Below are experts of layer 3 (counted from 0) of a mixture-of-experts language model. Rows are named router (the router's row for the expert), down (a neuron's output weights, with its number) and show model dimensions 336-391. Each number is 128 + 24 x the weight over its row's rms, rounded and kept within 0 to 255. Numbers have three digits each.
Before each expert's rows: "comes before" lists some tokens at least twice as common just after its tokens as in all text. This comes from a sample of Wikipedia text that the model never trained on. Tokens count by the router's weight.

# expert 15
comes before: "\n", "|", "-", " ", "==", "The"
router:155117102092090159116139136082095158140085135127112083138096124133138139110109152110141132131147142151106126107139137127095125081179165159156104167157126139086092142111
down0:183125055113108084136100121123066149154133081090126156080131119143089100131142134113108079149124128132138100139141129140134141112139150105119112156128190130145099100122
down1:122105128100091146087151112126091151107096146107111112132110119149105162111117149113159130122145116151075090156090154126154133110163081116149110123141085162113117121149
down2:153167120120093138120122141108151146110104132152131098100119146106125163135123157123103158091132162106128112163111131150151133118117143173127138099117112115110094153100
down3:164139130115153094102106123093096127131142137126151121141135179126155148121127126128116138123137130117112125123150151138148146147105124148123129162160120105089138083120
down4:172131124137138136145128124118171099126144134100173121124123131129138137145139034112129148128083155156131140119097108147132111119119116120114112136111133099150094153175
down5:108137179136103130109120087132100106129107132114128167075121134153130112125100130135146109150097130117132099085171120135124118137096131093124119086100134096106145131160
down6:114157132111134112147162094158128127130116129109122074114116156113124112092116132103152148137142115142133164116126165132111132138172093104136153086159114118084110138129
down7:131106114114149137155118115151157185110112151055120192121151129156136118165097105130122112104086144148130143145117148131108158109147128096123159084099109120139166148123
down8:142103134127145121133121134126115102142122107137160157118116118132121141104108094099128144116093114092163094110130118178100066107151126154117156151137157124169146106138
down9:127139128132098113106133158155145135134076111136146150130102134139071117088146116137167146107133151123149142082146131157124117142117122121126134154145155165084082116120
down10:112125141138115138116117178126141122125146141128153139109114109137104126109124118139088171095119129110166154097141151105158166144123157127126114120127139093123129120116
down11:138166101113150130090119069084105125114112186115066143095121170108162153113148067123104141165092108105128128166115137180141126137148112149150135139129161111125123147122
down12:107163139154125148176117100130163098125164127118116150085107086144105081097121121133145114118121135098136152096113089133159104150123129100130151134129118125116129172139
down13:170145157119141111156146114092144143152118114135179136154120148112133140137160134156145179156175137098148142128128136139072079136149169133147151144136126079149132169114
down14:140159186107100142164117177152108135111125133163136134114127142085169130094118128125147142131112139117163154143082140137099131153115105128119129132172143121103124120094
down15:137101103139130103083125096124117124131130083101129140122128159168107127107135101131127131105124109128085150124156137154164155103153078143180116105107136177154117101162
down16:130110103130105171097134116118120130137123142120139103148139164152054123144164162170155088096116145118130147133093120095152113100115050145085080189120148116114156112164
down17:135158141141139146157103147129102079106135113145137117136131120119147092140141144137113126129141170113134148120127137141115166189115154106125101160128170086135127121127
down18:156086084123094146161146116099092098137143161149117163132218120145132135105124126098152154153116072137134102096165141106131064114123107121078139161100145155126101150144
down19:142131169135138157105102112148108162122151134102115062130094145093144136138140140136175152086134127162140140123122148138143142158119068142143171097115120157103127115115
down20:179116143179099115121133138123152139131130156163110133146132123143152155094132123088133100084125118143154100114171146134143088134119143118180154158122155113149095089151
down21:126142144121134106145132122169119116133159145143152173157127112126145102108132152134133103137171135130116136098121143143100106092120116133096126092078144145101143141142
down22:158133116127124150164163109080117116106141120131104151152154126149110110102131138192120122116110139089126145140152178172106130109136155174114129124154141130154115115096
down23:112142136106135078145128083102146141082128134140108118083109078162099137120126148143127121110140146122165150151137150130143167147158148101111109113118139159143113141150
down24:139111157127118142139137150122129130096143138108112107086107156102132109142120108129106101117132122144112148114137152127122146122121057124101117137124147116124138120143
down25:117066102141094155112156123118136120149130126100100130133113114120152113146120107141147164107138150096172122141126094146118109146155152102147085139136144145153058128149
down26:148131127111126126156153123129108126158078184100137117124117128098136119097141137129137136136133139115162122088169132127085139101155127121111169108155141109115156140110
down27:117093098091184123141113126133166119164128087092144148131105112097156133133152090122100104138129094108155102140160165108116130133084161169131113109122141093105150134121
down28:087138138127124080156115131112120081109176152084134185137166140124092148123114151119103138136164135108175095107137123120130116099129122109076137103125125144150123125137
down29:115145122115126093089127133124137147119138069129132085190128119109106119101142133121126099122141184106164126121104073086119159133166177145133107122106138136149157119094
down30:139134123097127116164151113104153137118094125083132163161150130111116148134163137160133131131108173086133098075104111152114103153173152098086162179164150176161138152148
down31:129119079131092140131131134110131136108165125129135132088138162127143135121135145110099148128072194128120095126158178122114117170176130131135164146135119122116109122170
down32:097118153139120119133074128117073093109152192126138123148131189097103160138138098160187128128114133153095106131110129126100115132120101177145136111121139103167103146142
down33:122117114184127159117115138118188130150151098119134117109133143158134095158145072102151111132120145111144112152135123158137089152145095160100104127161155120126113153116
down34:111102133129096124080150176150108143155114119074139163149108125144110151112147127116165117132145168130105134140151099154135166091131133141123108106129141150115147121144
down35:122121146115125129145119128111117129144094160157117129115145122129137121120111148114088138105095138137146131115126147107145155133137136123129149092147097118109105114136
down36:149137111151156141098097157172120130081121128131168129126137087110145148121098149091136143127140151064153124080096101113136152175128148141085157111094092140110088100141
down37:129166143160118122133092163121166105116166121116081147127146148093116130126139105121111084114112124132168151161141126108163128133107127080125137140139139106118127153114
down38:086150135138132117133071111062154135123167172123141138119102133132122170162114136120116132143149164122135160094126113123110108129096148144107138112162114133112096139122
down39:116143099137132098138148109124050186152125127110134104084140121142169107086137130107115168114159143157180103163137159071117125101130135144116143082148152157115139094153
down40:081143138118136088137158102113116138082138138123128105123126133108174149080111121143114157135135140142111098135154106161162111103132155124114130096126129128157121120179
down41:124117085123134122094122099075153119156110133118162127140129154124139171145174146105144124111144121118105112148124134156172122063150121152143144171123157111140145108156
down42:156135121174103115131123130121141124130101080141154128142142121109124131137114199148096114123098141165113123116149126114136108163151150144097168148118136109130120148069
down43:126113095104119120119128143124148090123110091133111145088141109116157159108096131134094097145104116119160132094141138109131110145137114137091107142092139108146167158105
down44:131126098104127119100180153100105107123162091080141094122148118144140130151138149143130097191150156113138114136153142104107132141163138151117094114111124117156125119107
down45:067145142142151111105184110175154143167136104070141157130142134110088118173121118106167128122135127056067131170100152114122098119125130164118148088137153120142127168142
down46:136121142128138132143116140143115060121148122148134159130128084105138113161118132102157110136100133151156137164137111130129082152147110101135128142109135124177117147106
down47:144127135129126174137168101120140134139084135125097136120138109142158117164120134170147163119139136114130119127121140085114166148186135104153105170110106116165167136185
down48:124133125136118167138093079099148155133098130152148139136119151174153148111132112148102165155182131089108124134115118129149156121134139109064091085129134140123123106161
down49:117163127128133119124081178152130159083133130118125165124117166105165160125166104155129116171158135167085126083135113110131164116131138114108168206122126082108116117135
down50:126134139108092118154151079116115162117124142108131119141139147078155145100087129111142103103151132168092145169062133112120131111143109135124139112130172123129132150101
down51:110141137124111116146139135128153106096130128166114094122137144124133096116134122167066147144126136121114139129151144152111127125150138131122150155156154119125102141105
down52:135149153137104088084087168087125173096145157098126106042123134131114108127143134142104102143156132144136141161103132134105146189134124119098121137096150128152185136109
down53:114130110143135091109122129129092193156118147126135105091140136135148127088128107143089171155163136128098125150140138119148127102145121115089172150115142146129136115148
down54:126118161097151126134135122096149169128110113127129118160130107120154165160137113092124131080151124092129146126112141147135144093164118091138135100141116125136128105115
down55:114138093134153112138151116096168144167157125118131140143140125116162163119169114122157137127115144125135116125138123117142067144127140144167141127126124122151155175103
down56:177149128110144127126145131132155091113110115107104138118069109128109121148155152161111175149117157128136094080103112134126152156078125142148138139119119121179157123147
down57:098143135176158113124121166128129129107111124141178103159086112152118178112107122133115126171092156123113149155147131139100110135136173134069111078178151146132151104103
down58:114189163072140089140166124112155129139101085166135114118166121069107125117140111128092124115082155131105172129085151144079135121138130127164171131157095114140093116118
down59:096128132121133151107136121144186085116106108151152131120172160155125137158111116104151116142092145081142104153109098123157114142129110123108158136101116100139134154122
down60:150120140160126112115138100132130058134106092086123149100144115117144118180138105160113101146158127133137127119151118113088103142148201128138112132114139112174105102152
down61:121094133116107119115150157156158115122140119131126135161126130118114124149100100124127137168112119132148136092132152124118121144090108102132168073131099130133148164136
down62:116163131135141117119091118122121101135165206111097113117094134114199141119193117106133118144133149126128129115171129130115136135123110143106141156124096131098105115152
down63:131150147136143112115125113107166096139155136127144121110115113116112118132154106094161103098106107101122110133119158147154119125097125123133147147165132124113138141121
down64:128129127154115147157113125095109131134135138109116097119119176096105096086179106124150130114130156104124147141144183097146161127140131058098148086088098111129151142145
down65:134135118152141112113130142140089138132131137134157127168085119146098149141103124094133141192144174144106135109129139134159154110115131150103099133111118103137111140109
down66:140146099098127097144085066087156147112149180135134134056108048130118111113104087097169143124144096068117116147078101129164141119092104105106150098131105137149128116155
down67:161111141139170175108158144105149127101088108158129084111126130159132118149103148108137127116133088134092102139112094130120166127117144139145104122098089122134149098113
down68:135135142119115176180152120085122083169103154115140137100130122124115137098133131125136148176155159104180117120093137103142146130127132120110116104102093120115079126164
down69:142145070100118118097108153082135082141148133102134164064104158099131162105153062149096165158133127111110120122099155093160134115112129142135143121121135108137147125148
down70:126132145121092117109131158093089154132140116131130103087117185117128157114122162076095132109079149136110117105132140091121127131129160115134124104134101107124114153121
down71:142111072126142122175134144129121162166125133133152124109096101156110124110151117104149147152089117159109169096159086128169132078127115126096141117109108145140127088128
down72:149136116136114101130130173126109149122171076088126130172123137091103095173129111097103131130134156143156127112160145162147148136139115165139150101125141124155175137117
down73:138166134054144157165068131092149105165129150186131137119065142128158139146159124116142124139143141123125124144156120112106129155143125132144173138116134137113110095112
down74:066131148106095099170179078100116146133165142124166124129103131126108081080167090155126119066141145154127189139113082130112112148069080126117174107129124141133114152160
down75:126127116145105107157091161172131124118100103118193148151135127168123128176123095135127088146154155151093106129121112151106113123128114138120154141139123147118174135153

# expert 6
comes before: " |", "==", " by", "|", " ==", ":"
router:143148155146070108167127127128137120179113142121155090129130114117138115141150138128116140112171122131113113104159121148128149139124137115148119134150100117104142147110
down0:155157145189153129113126165106145098128081113129151086158133135109090102151108172138133114128152111144130105160155104113111122104162143093158155147154142095128152115128
down1:135106157124096152108139119152116075115128112115144130117126120092170122124099117135106105109149132174156140096140135151158149160135167128162115105150097105131146112152
down2:149153136095117135126106177146121142138164129105077124110108169116135149098157160159118112107129111144106154113071127075086098115122152180126124132146102117127134133116
down3:120118105192126135116150147105162132150147188138119108121129125130122156115119101081135150098104117132100110123157119120095126118109115125135114120100100096126093140132
down4:112134130098142119110115100158149078126148089164113122081132118093133137116118155121130113119104128101104132155134145119130069147112147147158147141122097118163123115149
down5:148127132118131155140144193098131137073112152100156108126112160124090120116109105133130118146138147123099125120127116099140144146167098144109132135093139099116145136096
down6:089168136124168101122136163144109094148098130085104124125152127114166152113146081140111162130126127157105150124123162138153103140107145155102091153174130120134113127134
down7:116133155134122158126151112143150145160118179119104127126135129091134119112082100090092128108166141154114120074125147106110137136159143153137135121103161142115104109135
down8:119140121153117105106159172125138116135132150138123097123111110142137099163139131144124121127115088091148098178168172143142140143121143142171139119131142122156180159138
down9:141102161110140129143103149128170105110143111149173102144091117056098150137133099103109122133139130152131111104121146074159150135110179116086121092114103170156084124142
down10:153119137142166184093125135135124143148078113098128087155122122107135151146089145117105120115153163184149091128111139152142131150119177118120103145124140128161106102153
down11:110158157143123112151093142146118122100129125123155129095113149108129118149133119147147120176128116130082152163158125119131168147134099123157130055112140143130122150144
down12:093109168123123164061098138133152102096128149168112124102122102123104117120143136109110131111145107122114121110122131108117155133137118144131132126110136136152107081185
down13:098085102129095112157179115143127145145137134157111117150127157164161118114128104165146132132141129113085144158116117132138138133178121098092173135162140135147122124109
down14:122121158157090075078093133168153143089123118102121110090116143134147131140086100134077146111123122107093138134125099142121152129126185131098162056142124101111120137142
down15:119120126090117066129135075112132119159123123117100127164109171121113126124157101102098180153115055100136125171125156134082116074119137136158146133138158106142138147128
down16:161125118135126122124163146160142117200156126133157107086095081101148120118076127127138117117080104129148138150134112152086142135128114110173134121111123130084085111142
down17:109097164124106142148132128142127100129106124080201115135141124129134141163147115142155105125161162115106139166111102133134101103141107105124160151079135150143147100153
down18:075115125127083112142118120143138168159132159100161093084130148136132098155122121104133170156125149100163120114095090144113130108132115131140159144164173152121124097138
down19:149124173140155155131150174137109140133155139134102126131130090136133151149162118103129138110142111137123087145146131168141146127124140113105117134094094119133101193126
down20:099123122103134141170157094098150158081099134141134147141123144131125148140123123160113148099095115105151121082128061109116140155164106136125160147134119149116154136128
down21:123133149147175136129128176116133050096156128146163140172117161096115108101151087120115116114163139154128172083116106133174127147099137142099124084133089149099088146157
down22:141094120131148141119130110124135172114115124180133171117131136127113145115147102125047111166134134074123100132119102126140150118135129148122088125093106124120136158111
down23:101145131108113150117145108123138118121122113129129102126103126129120071095122122123132136114083121129123103117142133129151123136114158141143137139095131129132144171106
down24:140125149171103137087126108138113155107103106161088111069121106108147095143097091113114140114102127141132118117092159108158141121168105136087115141117069129104137077135
down25:134128130094186130121117120080142141136105132135116133184137094173168149137124145108120159112123099164144129087130111131152137125121110160142076133117151140119156142132
down26:144153106120158150124117132108127151140136197090099152107120119148143136113165116169092136126191124107086107151143129129080122129094095140092087095126148091161094113155
down27:120163132139071119084138134136161106107148144143138103125109114143082150127134115171128137105097203153126102119100117138137170142118135139100121150136131142132100140098
down28:134098167164085187133112128074129091169119131177124139143135105146082096143141128142148137148139103148106134128106135115178137122084149156103088147146103188158141134160
down29:113141120159140124145180184143117074116129125117104165180114150153148143167111156128138157090132147119113125135094164151147087162109120123117117106130131131162169168181
down30:135133104125104118145140120141099129153142077112151143148098132134136090140132101084151132149092102182142118150126124123132144200146109149109116161139126113096118124142
down31:119138131106162132166076127161089120157120155092147161125104138142127144177114147132168153154131133145139151179162141094133126093140142144171132130143124086115151130078
down32:097137110148122099145130157118129107106139104127122102144174112104129126150142086114136134105092139120098150144144115134112132119126165113094153113091101151094132133103
down33:097188105122102085157158115164123109156106096118120146095133178118129141112121165131121156125150111087116153150134162104112140133123175114111155128125098074139149104101
down34:130123181162145144126142112124134146124116124133111156122124172154096107156084129167128109138109149157113110111105130108118100149148153150097159131092105090152123125142
down35:169107103089130108134138092117117170070080116143086115097133121148108112117097136134138128173078171142151158133114139119158136147152119113150159136109137115174137108134
down36:128109144099137138147100155108158082123133121110145148145154073095131122126101133168085164131131110128119090125142150136143081128106122150127131166126152129112116124117
down37:131136098149128129093113130158087138109121088127144131138128103124140109078116141141136085121171123128117126159156131124134123180139141095105131146145110126178152147087
down38:148151119165121123098112132157151136180145129118138118170146086112159121106157067160081133141114142114111105132133123101135118186146144140168124139159155108106112127131
down39:130151146150153126159091083112104158140136149094145163080133080129145148162100126096161114131116136101063166121178177199113176109131138136101141119177129125148100088173
down40:129162113119127097111101205146138104142167135062152093111144151103126085136093098160122124159179196155104072153123160131133108124133135151153129151138143144155127106136
down41:097180133102065134138135121153099118139110105102148128116132137120122140106153097122139151164128136169082131108170106126112173117123125129120161146168166118055098117146
down42:093141162140114087130107121153095107178110113103139104082145081147124130138139133124146121107147116117116115125149117116163181121115103160102108179160155172097166120134
down43:129084147105138118127104116102126107118166124113136153115093090149109115131120116093127107140101123085113150145058150146111121141167148150107103105160141110153107130106
down44:122156092093118095122141135136106160100173172151160136108121109135134137101144080153097141130100106132154138132158094121139134095096131128132124151107147143161096109124
down45:158142143147118118112163160137104153150106198100163115161122117143103066093109118116103103140194108086106140127135118128144130119161084155175111130090125103115143125128
down46:127152138131130140113129128136159113131126165119100126147116112112145113178115144131152114157114134150118111138136122132087101102116101178096126093137145131100192098127
down47:100107152111141142157139135125116146129095136121152132139074115099087115136123162140097087117095145141156175112140077127127180101129160129123131085166084142141123098137
down48:084130133124085134165125088172150155137111115077123157111158168100141116124134144109127094111140110113179102105141104116152091137172128118148116142144122103120122126121
down49:162126117135090119186150099138086111104105122158122127111129170127106132113129116097125114103165147114091148117130124120149140136139155146116153085130148128104124104124
down50:136086129118127094115145162108146122134146137124148123147139105129140102103145174153141120090103181149145137160104137130152110121139123103116148137089107154153084144090
down51:125130109137131144127112111157120103120113142120184110160076185078096135103135113136131134103144150123112092153130094100159107179143140177164116122114134097167145147127
down52:177095179168106055153174159111114158140135103087064124180194110127106134094138132102138134136112118108113121185130108116120146086185129086073090125121153154145108117127
down53:135156159122087115119136172139137172129079140068129097117081133131119190102153153127109115143130128117066135133143140110139134143087151154135123110141149137087140166109
down54:111095083115135116127116142130100157149115127102123129100183113126113134144107158184116126126152104145116119157098127083155101164147120151124126166143133105140195120147
down55:114181090131134117125112150122110175142124145153132124172129150148147134085131153149132133155146140099100148106112145130145089110092092137143129144155158123091173084097
down56:123121160116122159177124094154153147137110123118149094119135090157171130164117120111100129142104130127116095145134120119146087144133160093114141150105126124087078096087
down57:109117109135116097134116102106102119118102131141164126070134145105081153134133140160109126151129178107126119121129132124148096114146101109115118132133126112109135086162
down58:091121126127106164170110178128105093167109135142102078133125131128127149129140109131156209146137124166126101101133083082124099136160113105146114114122103163150153150132
down59:090086117169142129149168138120105131151106153163131141128129135104127124122117106151150155149151125137142127165162110093181115142096173090197133084126111146119130166117
down60:147142135136104135115129125127123081117158129110111122149142105121149153158148116110141126129127092153114093113141109111122069128158125135186126130128128131077097152153
down61:163135124139119107116154135123177117130110128109144129110133074110134156071099167148169145132103127131116142118153132099109129108137131191116135149123105122129120158104
down62:103161132149151119132134144126146186107142137128133143094143131167146168113153145150129110129149149111173114081130115121136147051083144122149095114104138123162138132126
down63:120151137045149144145117097083125108110122112117103145128120153146134139134168131149132100147150120127080152137157106102167127128131115102117145146139110172072152128094
down64:100150127121179159139134071133129112124139150139146128123123138169096096120184106114156076135124106113122110119089166097131108141096142156082116111165150101126133121153
down65:109126125123124142124134086161178132165177130145164129119123141110094118094147096150167102113124150165138130111145166143181117091107123103131170139146119154162153139162
down66:158122153122159128101113053165130154141144170160075166108095099096109120125148146141137146078147112151137109103133088174087122132112127147124128114109134100133161124150
down67:084146090125137119122135142149139163105162105122125105120122130139154150108109150123130112106126122119176102158157115160093092116134124131133171073124130130146139116153
down68:084131132111151131119098063108116128118147112142158132131140162101138103107118124150150148149100138140115111168145134086096119100083124131131161132145132145148082137082
down69:168108153161143122136126177084160095123113144111113143153162146149146141106118107139134148143146121177158092116151099141120131141136102103098174131138133114146111107091
down70:137131115163094110125143129138138083138133093108154125144111133152106169084159149120151154103140155115101144097187098162122125140124129160080135134122144131141145153152
down71:091161094133113094130119107127150168079131100122137112106135116152113139132128147104131152076142126130156153124111104138104108129094124153136141115127174091134161114125
down72:130123120118100148102136141099135122156133118099121169120127128106115105131095094149096163083214130103117099150146111147127116142092147079125118130141146100121134156139
down73:168139114138151121097180104138177129151106131124120080114096134108165152126193082163124115156117158122119095082139140136157174125165142091125152168130115150125099135208
down74:127141177135123086105113158150147142102093110133147142097109122109148162132172123099117140127156106123105120119126134134143139137104107189143154156102127151143151108128
down75:135122131144156163115099122096144122120123169143161095149115114132135138132155120117086174138094137099124122134122138148109131090137167149109092157120163126119142148120

# expert 5
comes before: ":", " a", " to", " by", " in", " on"
router:132112139127134125129190105114058121113104143146132126134135164121108111126163154119117146140150122164125158112094136116124136103126108110140148173158130181080114155123
down0:100099151102144126112113130138098125108064113153166145177125141152155088121133123122082132109109154128124136132132160114124134106126142148076156105127105141129115071111
down1:115125131122149052194148089156135177162119124119165132106111089135150120114131140130150184152157119150101095129141141134135120115129140118142132152150168147106098146095
down2:121177093072147180130135122070125080116118119113129085157124083136177107133126117132123116126129129149104081109125136137122153159129143109075166128136133122133137129128
down3:129125129094078103122156103148111157128150138145150169111066136123127133106122095122128138111151118094132164170095140090163113124100072157117134141127173105099138078139
down4:140154142140127112101155140131135180136142135107137132135131123123115086121092140107123096108146133172125085131147165151135119118117137133128116172130149120121134126155
down5:171137130168150081069153136097136121135137148107130146122177170111137149139110119142139144141156151104109122080169151115183117129131156160127127128123116132127150130116
down6:138143101133116122119144091153123149117145135151136132122122144141092095129128091117107163129132100087141111142110095110125125119143132132107154088127130096165166100123
down7:162112109128109149102143176086147066105114155133142144135114133098106147119117133127068112135090123131128121117159104131156114122136181117124168146123062137116108152162
down8:131135136102108090133143111132108096119127090148162125126122172078140122123144142129098092135094174145104134124118119115140113164097109143133103090120135139138147156097
down9:136120172143167118153150121122134118076140092140130133110117144152180087161145141068139157150119107120146156128131128137133102150132109144101116137152127152123059159123
down10:106116089091054106105117139154141152159113123112105099135124150118125174121117131093111163102124140125116146126177101112090132152138131173115125095130143144110187143131
down11:130112158121160135114120098135156148132124124131115133097089181117121162113100155109164148145122158096071165150128123170130086128101167115070141145138134107096127149100
down12:121146111159093154097148156125088123140126124133123101124105130145110138143142090114103131106130123111135115123110137129117075139142148130129108140129116151112126104158
down13:148142122142121095082113101103134108106090163090184099159112141118140176119131123114111146089170123133131085173152141131114138125083112132126128120120200139126172137191
down14:147092100154077093135150090137110118119130136100124133148107128073142174113147117121125091155116172132079159090106128108136119148126124104141169119082094142116114154132
down15:131162155097107095134152097103148132171124095148097145104086131136151179111151138128112154129099126165081128140141095114125102117146123153131159141125137139127151106125
down16:160115122129106074122163106101114151109159129100150133132141118138107147156125144114130139138113116148128126120094140167158144111157171123126117127114131138155121122075
down17:092097128100125101115176152164136113136135087160155115117134173123150135136135136166120165151115105157102121143131139106119121135120145133150167056126175141150172156129
down18:134112083138086151149088123137126129102134168120118141120115102079070111132114102148120170123111130147163129131154090128100105155122117132121123126120107099137156063114
down19:130157148111115114092115111101129133152114112178115142121121154084163132146149155137152102118125182174149148145093091088085113185107060140141059109142146173097081130159
down20:115158104100139068097125082118122139123142119125153163131116149117130128131130131124087150131136134122113124142102147107102183142122106120143160127123189101142139156109
down21:134115138103097138156092129083141093174154138170094156065081171118125100110103136114096159134106068122150151112130161092127128096092119126103139166111140146123138144133
down22:090136104108166116192197060158128093148130160138099140137161138142137134115163099156109122101097137148128099124173136093135151139095128150102138100156164125123158115151
down23:141086103139105166156131117115090122101147103105112105136148175141096106109153139098153145114164140126096119109155130165113100075062121111106127147122146137131100182148
down24:141125112147149109129106124160113125130146170119117107093130177101155131163114081140119122117112164125108136099143076135144096107123146120133123112113134107114118165083
down25:148132106115114141087130113139184135104182085091105076110146115149153126116093150141116171097138145116137123134115111120102131141122161189150098155137160105114136135109
down26:125111119169152107118070132167134081157123139128134152125150111152164174134112128087122127116173104137151142135104104133156151144183132109122118137118062132110139125126
down27:158129134133141111070127124162118140151138163126117148139114125131108130092137116117106135113116142111126154099117115119148131102184118110124103119125163137099110131141
down28:102117100113144112155148105093104156113136126132135139156154143109161157124149121146133163122125166169113085140213157107114138113135125103107136119141157102147114141147
down29:078140130129123120147070105113161127178137128139152123138121111129095130108105061141103137111101113112134191101145123128166116145121087150117118126117125140146128142125
down30:131154145126130080168140087104153161078097138132131054119119091113117108148072143091141112155105142111126107131145164159120147098141111178111147136134145086143149095148
down31:126128079161134141128141147135144161130165098147161151128129067135132167124085107166120155107128101150109062130078115127105151118145133127116117107131134154146102113143
down32:127108154153142133134102119102100119105119143107119120136106113138128123136081125166116116205147152075144135136117123120160135147095169097128127128125099123107118137115
down33:134125152118083117111111124154194138131128137137101104098120146088094140165146103144120110127135118159099092131123133117099129140148103068156106156158126102155133166103
down34:148123159117107120115121100208115154132137133149133163101153148150131115186095108117123122101155122116125105142110163117142141149079086127098101152122164116127160120120
down35:108124115105096132089141127100130119186098141094138158126112135111145092138142153118144118122127112113135126163130122141148143120111103133107102175132098111150147121186
down36:102103137152161146138098170065130125117155076138118112132114088129130099147144120131102115146135134121173156115113115137142138155176142177157093197151104116119084144087
down37:118153123158133155143096125118129072156079080140130132121077116139134168137167170121153165134112131160115086156071144077132187165118114144137148158149126132130134166108
down38:092149122110091145188142185073157090128143110112141131097136130148120098109139105134117110155114150135133149113114124126097145129098146091133178123103160085112162127141
down39:101119119177084124136123105157116171163140110114095148195136140071119130151107109105132105137131091134158114140127167093132127102149129122109141093150090138150133141127
down40:140153107167123096169104123100122121141123123125078114127142115141148144132181109147100121125106155133124146162107153145118143114153155123149103147108141078129129102142
down41:092138148135118140086110127097137150137146119106126134128120086083102135105105096142102126140147141131089104091168106152154126104174148177110116194165124095130154131137
down42:153142171154134147089121157127102127151087128113141135113145100132106162072123130099128153137110138113120096128089131100117144134109075154117146140131145143124107126141
down43:113144090105145149104108110143099189130139182100124116137119112115141127177098095117109144139122124099099132130121187103123154165109157103149149105137100099172112114132
down44:158117153111118165122127140140153131125170126137104122112108130149132161073146114117106105099136135098093145158149095121159134135141142112084149111148113097157111115137
down45:097126125184137122081123099114142128144134111084139113146129173104156137153134103159126106138130100166063163159156132157158143172141124091150113157115133117121110096138
down46:090128129127087150147129165125123107117113136157150118111151112159119133136134108149123154125132164115127076178127139172117145151105110092155144158139070108106090125112
down47:170126116089102152104115143100134098124081130138132183104133121118167153068192143138105148119106182146167139111160139091116130138139098117156168104102140121106151104084
down48:093158132115125088126162076163159125133131115136106135133118153150121113110154152124157134106121142095079118083092131155111105115095144114130097097151115153127118172148
down49:116117110127120149124104100136119109173158123058139121127138114139141133148116139165133141105071087087095128087119107120137118148166168109099108141082126115149111148106
down50:107126143145157086111149138145135125114126102148149091132136159128161107121165127135129175126140172168147136102132117108103113152172196146107161108120123139136133115178
down51:102149136116127117110136149139175131180124145133121118134161126129127187128135173090121137132134136127126127127135103143139104132164112158125119139074119149134133128101
down52:132133106133129113137111107111126099130106159130139215148128164114097142114164139182118139130152102103148157156135139139168123169129084109115119178120135071137174133159
down53:102136110135128137152139137140116152170150126101137147119164131105115110122149119075131137145162133129142172139136121150154126143127104118109123192106131097133126123115
down54:150120151116128141116146143150164156115080154124125087128077123155143120125135139052134152105038144138130123142130158138113167130103143113184127144118125127101137125127
down55:127118131092139161147121139154106119147150085164141136116133165102129132111112136126193071109120100121140168120113104137115138138133153138114156141096137115152116121110
down56:133099101149157175142089111141106106108153124122165100132119118149131136103112104084130143164138103187175129098145173117101104131070150145107111156161130099103127135192
down57:132134108167155129168108160162108132157126101125128133078143132124148123141052115118126091154149129118111108144120134106096112135147168123118098123156100134124134159125
down58:141112127140160182124121136098109121148149166126127146127105094125149177126120123132108122131137082122127143129143134131130129126108132074125097078102126107136112143147
down59:135157117102146111158147131188127151094139149132139115104137141135116105084171145121116093092102046119102159131131093141139142109061122141150152115164131143096145139098
down60:167110136117116149171147172140107137157120120096161123144148089107115162143114126136084108111132134120111091104119121150141109123168133155121108147144171108126053130101
down61:153115096117096154131143169151127132114097187143103133127115147143142141098155126097183144138130153143098141113080111102112189086126110088129156125112108119131119127102
down62:130132143174100113098115115120073145150139079134149149057105112099124153160124124160150145104095106115096124114148120151150143155143115142083104160096128128126155161077
down63:115076105075124087140094163115102145152124158083122122162156137154125120111110101178162136175084143107161141125116102116147105131125151123116148134130152166122148146138
down64:135144128129125125163178144151090196135107092166159115151132174134120153116148134140181142150125126113106056122135107151118131123100121114123140119090151125116183153138
down65:122167152130107082146114136106175112151139130097073122108130164123134167115117088107121100137153117141026140131140117104107105084084121131133113184115173172135143139182
down66:113100073119108134143110091116102132102111111144143146107147109145115118120141119160093129138102118106126081149110137086123149145104122132161166116171148101127130157127
down67:122146155188095105094135101141122169161122142121081138135120117147146161160100148154163153155162117126078097147116116135129114125149114131127142134113148120110158089127
down68:109154130111092120093098133143142118160140086151128119104142126138122126122149102151138135162136134128115174122115116148156100126147134085122140126117149123189132063107
down69:117124106156129133124146139146093156121116130112141125114117134089109181124156178162133162170147085143145163086119116110105102130104184139129125089099155116195114136106
down70:106120104133119122149088126135097116134112130168154102119097084193132117132121153148122102127146143158112122160123137139092155085127130170149127163125104135121139126140
down71:127099145139139100186120108153103143141158104088146115103164121129119152097116069151142113161147148108128101153155123111126149134113105130132141090140115170171146161094
down72:149112127111094090102100144132110108073116149142136142129130119123103139131151107084162120127157152101154149061118136087117078128126109131105117119120157171148127135113
down73:136126103139127140127083124127123087113099116150133115143132082094162084114081117103119126152156113099123094123121143123092109118100149106097154153089159101130141118113
down74:139159096154118145148153113137115131102101170088133109134120135176125121108145143184143157140142135117088105106114147138102152139118144140107144163108127124121110130139
down75:145113095122133112136146131121112118115137154159139121128132137119074152114120111130109124116116125137132180121100149138174167097131156133141085170092156118104123100155